From a checkpoint of a small mixture-of-experts model trained on Wikipedia.
Size: 10 layers, vocabulary 16384.
Experts: 24 experts in each of 10 layers, 112 SwiGLU neurons an expert, 2 picks a token, a sigmoid router, 12 empty slots to pick.
Training: a variant of Muon for the experts, 288M tokens, 4392 steps.
Below are experts of layer 2 (counted from 0) of a mixture-of-experts language model. Rows are named router (the router's row for the expert), gate (a neuron's input weights, with its number), up (a neuron's input weights, with its number) and show model dimensions 0-127. Each number is 500 + 50 x the weight over its row's rms, rounded and kept within 0 to 999. Numbers have three digits each.
Before each expert's rows: a language model's description of what the expert responds to. This comes from a sample of Wikipedia text that the model never trained on.

# expert 23
Description: Commas and conjunctions
router:504528546434461484450501569487536568457555483434367447446464437480538471507443468555516451464486520439519414519529599467500523499520482478471439479442531468465445564476451527534442501564466514512471497565413547563403535471450436464509525536471551472504534464439617491437402545567504435611585507532506464610380511555478477530513597490556470472443500505490435526534479534534558468453485
gate0:523488553476461485503524494459460531506450497511475570525442542498464572493459457539317492507509506591426570520521450464575527536601478565536466572500528460487597543438510495489435551464482562526491477533508507498488510499488512551568472501625433502419511585546576500544449545509478491497488579439490575577507512495508385480549561461485512480531560434527482551448501408489500419460583
up0:561560518491436517437456487486523498567486567457429509547480528595507602530450527402452546465534538502534436503506409529642480473501554517529448592514459584460516488500522477601475443461613546434433559467459483552492495583522441433527507511487507464392549547485488593457410459594481477575459539416492484572484573470573459440488603548498592511538443470442568568562573536495520577509419
gate1:541508510458504432514519477586519511614535520579460444474430499488556508541441552478535441479492432466489384620485464573450524456572416553508477508433499502552447544557535462441405612443514481567384494456507554638485475515483564504569513505525452410510488495400506517420416512579447503469506476521525594563476521468474506482573530462476552503466511470442489438470504598492526486501430
up1:540490546405507549499486463488456560449469566478450577412425477497474523511523523441397486533543513456489498547422549539415479464402479536492553535536533592551526484571586450522457553535479464436509452478555456576524531518540448445417465450510458490470402530429539462532371466484456451516445509506565512522513399530570438486597572553568568476489513554563481379445551562411521450519503

# expert 17
Description: European surname endings
router:527588564445511472456570514533604524494514434512484484522512502570510506562547461587523475582515513432539479527501511429615526477509430419526451540454615422560493443479494459586480497517445479544590458477481474563455506529529507520504509456441487405455541624462547478551443540584512478554600512419497484509531542466581461575512468444504482492586439445452492547453386480501526460556462
gate0:572515501504374561463525537580613538459512509473532454538546526575522516445492481522479449493532532459507462440487534440490537495541499380467489453515525446485547457537530577513484622497385478469577527472469472536536555551447413494506425484484445528559432544460546502496435473590506484548597388461615455462560572425462486533555599577447594428509556517510461564463465443486464494490572
up0:574568563487487547512465567510459543516487473482460490552626441550489507437429468488405466461521500366486478462511491391472523426496544475511492567516508448528412478530523469518448516549516490513616476424482443560459540396462478534497479491435459507434474550568494512566524514539562488467444464444514484486518502388491498544570546541550535515485486502548499497466510476433434471559528
gate1:570476546490402399548570520486568453549505437465375561487474487561416453534589528508475478463539549512511567525511499503478476508536476492543581434456551487403497503474506560506520468538480473463501438504554469502438491514458544453532502478469433467549503559427525457554505549515461503521511610486480517504553520587470485530503445433453487476420564468458476517571515558553497511561471
up1:531558434489489476436513508486524511494542475516552502566507502490500565477514577487496490496377518528502381480420528453494485488465387528443404467498498485527552549585501465527331551526447544548499525577438539495490522440530414466498515504479498551409401465460487509459476486504537493542445419464560409499505513499497462557578542517407471570490502536525547415467458482514359434471525

# expert 22
Description: Biography narrative words
router:543478574504445500470453513576474473483539462459445491465405442553561485475528553550464479569529496404515467549496494489476507516442429436466456530503487465517586527519543485592435512464468623452560506530370524531449487541577487414487508495454516471482634497445553553474436520567547411563518586483582477544443427599564584533475552468529532497512375513528431497530539573500474489552471
gate0:553472533465462438444468478551421484525574577538412448446451490639469502569451579521379499500538514473472392472468508431480570595504467493483468498463409487455499580443468466527449514563436517519477485588426533467522473484454547457617569502473463538414502451423517448426501510527519439572555481540487416571507491547492574553459583479491471533545378486497513431501457571526441465524468
up0:505441447492487428495500472540426509526480558576460486481492524561534558583397587468386461513526541411398401416522523494481595505480449413526483435460463515503532598480482433539430472567455556515501546525497559511544433492554519465629527565441490489518580426414439492538485485501566406573508571517451460506438545504445583554500582476581532508556408534484528449515554576456450515507453
gate1:523472528493440552502491497544547472448540509561610334529479579515474525496518486477483454474460501457592350468440500511509491453472462486597602533400391480461546571464492527522552453499484558494513483546479534520453601512455494450474457453467514512446530500397446543433539435486576422589457590521516490489473536575466469394582504485520448456530585536462488422522518513481596391541637
up1:517452529494490451472582461489512446540451511499577493536432535558446463430528609565516547519492534542439604513493469506503432508527522511546457491526511452550494492526492417497524492546507456558529451537506478497462634476527465515522547586542414602571506563533525539426533650373554449520480480488424513596567533582525515471498460464542527481546576531453443477579562479429493452492437

# expert 12
Description: Year and date starts
router:524484563399522544523492510539539465567484430547456465452413347560510496473523514602510430483478573421518438497517535526549386557457461507457534497508557524511493471491516554521486498508525623518615459566381519461441449454569426377445518502535550524409582559447509515458489565558583391547469597522571508585485459573547594609484463506503449559593510478474511492481463501507522455578481
gate0:529474487542514578430645497531460556433487491517511518461489462417516532552548490575537541523565518565512471442541531502564447569464371523512439511434577529503469521485499526516527511549452485425500542501460414490436499453543432495560506532473527577537568573564526429544488546496530527471478520567545543642555470535556540514545413491471516492578534554581579504453464486483381434540541
up0:433436457537549445408599472461505466439536536531441506482484457514474498477547496417488508470472474580548440455630548468437440530461440499474479415515543460490455563483517508486534479449443459510388523406530447525525565396489535517507483475525508525567494556557466419502464515508542522414564455495482399519460476480462580475540518465470499512445552633622628414461530418492489526504479
gate1:442435512449410567452528546519557455421449480463564406549465461457510522449533487462500517496456467553379417497575548525510487556490481484583494513514504496517415451623568501480510497427504502556489475608392484527419405504431556496468516500487590478471534417441526530496533500423633513429483571504471510462584534463577425541587523533472585496433445436542548503434492488491525408550644
up1:405383525522507524502421491532523503455482490509529440441460504433514553491505465469507553543457554480409502470483498472595484472389473572599491498521444504496462534631518593472509438447520501515482511561457567524419443464445478486435511497463572443451519459497586508488623509495600461475525479533445496416594448398468461505556551541404567514448529481515574511430445466509444470426577

# expert 11
Description: Sentence ends and statistics
router:546538591481451468518530527533478558423464474516440550491508421519573493592539567541596556522487510404553441542522515585492455522513502473448534522427488552518541491484525487493410434502511549513535431577411557483510526578520480480430544469560549474454485517500589545441421556508483465475495554503520460585511391511525564484524460432460530486476423424466465500370492526554488493471464
gate0:460529543470466512475495477588578494493457490529520515471494604547451533544510541595484593557451418431469447583559500458514527468561537527534486491441508553497508523486560519513493536581404510547487519538465551516597552543529507471571468411535479498442530434402509462518449486423445428511575438556507468483609454437611486459470462417444515446569435589488489443520419488492433480506535
up0:498548441538564438501451506500503532591509546522542492498499453443570568477483404534507389574520476456472538502543549585450552520473448400522422554453462485570552584474521491478608519513514525514373495465618545590435438530496562468500469521448499376453520459584479568603459484548456558530504500452484610482455619382547500528461530558429514520419523461359499591591454550523451502521576
gate1:503588562438557645580461562585521537517428470547481512504632495617500500462453537457422553536524509580420510518489511514487481525524545468507429413465595461477416423465416480503552474455535604529509435572545541430521524451452509553483514487415480522441400550550564458552469514531582515499550490487473523497477540467383484572483496533472373504473524485454474528491547441455548550507431
up1:468506573522456563595534597452483535576492484519371517500580494550524503477457456542486484549525484619437442417525543594544588451554543504551519456462594483430495583539515429478482459440511532526419425521467507486613475565479492478484485489490434567453486495473443533549409460478466486553478581461517523471606568469506461542463496533476484570458471444392537468578476435503538489538433

# expert 3
Description: Asian name syllables
router:550486529477504493334499575570586560490523467448462612475494458521607478522545487576571504511508547572500379519532532509512474570566454478497539521523509477549604507556559511539394556501414519496511524522485509565463442524505511410464503520490648479526542462408562595447402553557555525531513560461580541502498486612539587488546542451361578517538397470387462514450496527574472449486536
gate0:518509458477538521424557449462568578501507494451566505563509540490524490444414552487499441474393440529449500446508478527430516479515529450552512457579505520586486509562514500565440494510562592541560504505509534508523472432489479559413446478450478540543484377430532430569485437588549512488540455458552534449519498459583532505555478523515493489484544501414439532512498489543525512485448
up0:500465503561530524494577412527573477508503478481506552481481497543565497532499460530448409441327492563435406481587506570488490530526609451515563445505498535490486441571495505622404527496497564500493539483438518471462493464534488489463405584456476534455470418447553469538494530509545590483424493520479506486583468510488466595566493511522519458486532447535397512459574542570413501452544
gate1:487515575476520386389400418492450382512508518474454526519493499436511525449464449549461428590446531531507429494475433512534511449493475545460503517530468612442505396542506542518464446522431523514434569408565514402468497474529570426507478503491561495485561553477527424481520563476431470514461413448521512564485341463454447526487481331510437424504489493448438459564501497454515458486495
up1:539493520550529551464519498470618629515415439638514391551466546513502562472484557544514565487470434528427566456587451468572466538487452368477480509402544478521469551472497453520500478464589448545542442528495520532535523561527514466495515496537534506499518509491533651505511502553512538419563498434462476465408567485496592527488617602450466473577636403487540484415553464571557537433462

# expert 0
Description: Numbers in data tables
router:521551604502489497420483566513519511457523385529567578546473439445551496517632422585490564522493469481542465553541635543495491458511422454438489531412530413482561488453473554462482485481570524473553500513417489479402535423500439468456530477509608452445506577493485581507434596534483440573564512415509414488510469595517507528453522569493546464481454445437405425505413549525475463495466
gate0:449511415494448558550577579496522496539577492487518488481488443471501442509421559521435501469454435499498512506597479442505476527524454511514450444455509541494555516518498483447462620577575553518557531408481465397516527505531471555441412449458505439544552560484524485550491378455383495527511441498579518452451490599557536509544612391520530478424467470575498492502446527571569524494563
up0:433430614524583395482471431536501470447443471539433551478492536506538552450583510548474519491526483582527538529443434510463480426586494480559562465485473540546442443491424456567503446479412474491498499473444474501498492540458399508576463489430604539480501430478493447506503549473650512446486541472472508506494376444486596435511459612503429580537473501470492583463484516480454514555444
gate1:445469510456353470411426482505549471484508561430495553471530530441558516479590508564395470481455471512539502468569579490463572473444383448603472494393403489487532513558538458483449453396449419512608485550596520527474505485516471589523487515477607544440539487517476531563518426514457514541600478512527590505512517497467544477451454422420563613497511498471497431494541542528524506516440
up1:481496484419450467486538520550473462455453594393472542533485519521481597529528501519398508470443603517510495451499645424469530535467455474557528456425449605517526520506562367481519454428402412541526491535580465523475569477438429552453572477427610503413531490425518525550411454553491612527528489546519611519484524515466512439468506475474547449432490461488527515505552587483558527463577

# expert 8
Description: Slavic/Central European name pieces
router:454480542467460462393498505484550604575518466521506520454512424489546506529456561577528523476490418407507376456502565518522517613538470425443508476508528357505528467506489505417513450477587471497533477519489490488478471546501501499516537471480495560498541543442507499423464531582578448501488476429522418542402395516557621535462586587543593505493417437466460444454472518549510458535414
gate0:469400576473511433512516479404509523448499513504454498545560448491452491618393563492487580540512447483512553534501495486451491457519484438455578459535539553525540522436405456542547516440497452507542476534480598517484520435500526491474586524410440518507525524510418468438528484516409461622596475487516554577441508485515466437548532482515558495496459457559480425539453551558513523617474
up0:506450548498441494428554549480571549540499495514507464482432554507433512546434512494520589607474521373460566429475567500510502449476512415439512406506530438620451461430477470506481507521445381462554523589499489490524479430503503484526457488490387539539505447451467440479527485529411433530582430552430513533479431430536531504481468451556535580407466550526428545533599499584452544511509
gate1:538460561511538545621543570531553491538375468470476423379505487527504513597554512515486528526508454519415455478469433455489486578538485517519381409537488494445437385550435557466541538509591462473460609439479447472421545549589470478503371419501598469527536527453502489420494542546518476440495549522553439455446527522543495485592438465513457525555561546440507527502587581507488476443430
up1:567501426537466499435509384424460428490547550514543436552531593470539511395512464570545484486462553490576574542438507474442520417469466494524506529527490492482426548462500472524467512464487608468481561582395549526574515528465570509494521524462510497450480571544544462510494384506503519587567445412547520560448503521495417486516479469402601481406601458510489492522461452527358501512517

# expert 20
Description: Spanish/Romance name pieces
router:488578533426543509468524510613519501465457464542451466493403523518562557480559403568504501530514515443508466675479572485545563504529491401558511473526456553513484346538447505498442439505576633465565540550515601517518472465417521509544555478526563511502558461421600477507488595554552473515451571471482482578501450555578524516483478468469403458494536539552359550547503454596507386584426
gate0:477522525512451516493494495551423481421425523484485402510515474483512511525523537506514486511452537472508464567429489473559539493509475517523467475541485543458442376488489431511524445500530430459451528474498493453429607470476424568445560511411441568508490454475560508515552520553613484579500457494469474563509425559590544460442512490452460505465478578465512516491584523583601490571542
up0:512555434539547402458489513588511503571551450484540537493489470598442577419438496545505487506528452481480538493587485444446456427534499535442559525495515475527520665462607566490465534529479576379562452437490602462650600608565493463527507474501527481521479562565464463516536471416321454431485366488497511393535582427456445505500479443478441609426553558520512490479451499524519454478504
gate1:398457494593500493545477550623536497564509447584506429577517523509513557544471498506468435504473471454481526612515466467528482524421430507639531518525457553575492558382557465496555463462529492529420468473518598558500600509450487483536486517474459568527375495406523500445461544460389447468575497462444521406532482486512480504406443465541438552467535463510563604434626467438486396454534
up1:458546454446470525510463462460472461496511474509542510475498499471503500594602477487523534547549571474495529420468550570496481504409503515577485515490471542404493512504443431519498503521590445525553400515472515508496565339566430523536568507490428461542519443443452526463433355459624537534458447489491463469527534526531516540622490442511578473484520486453498429415520459523546572567488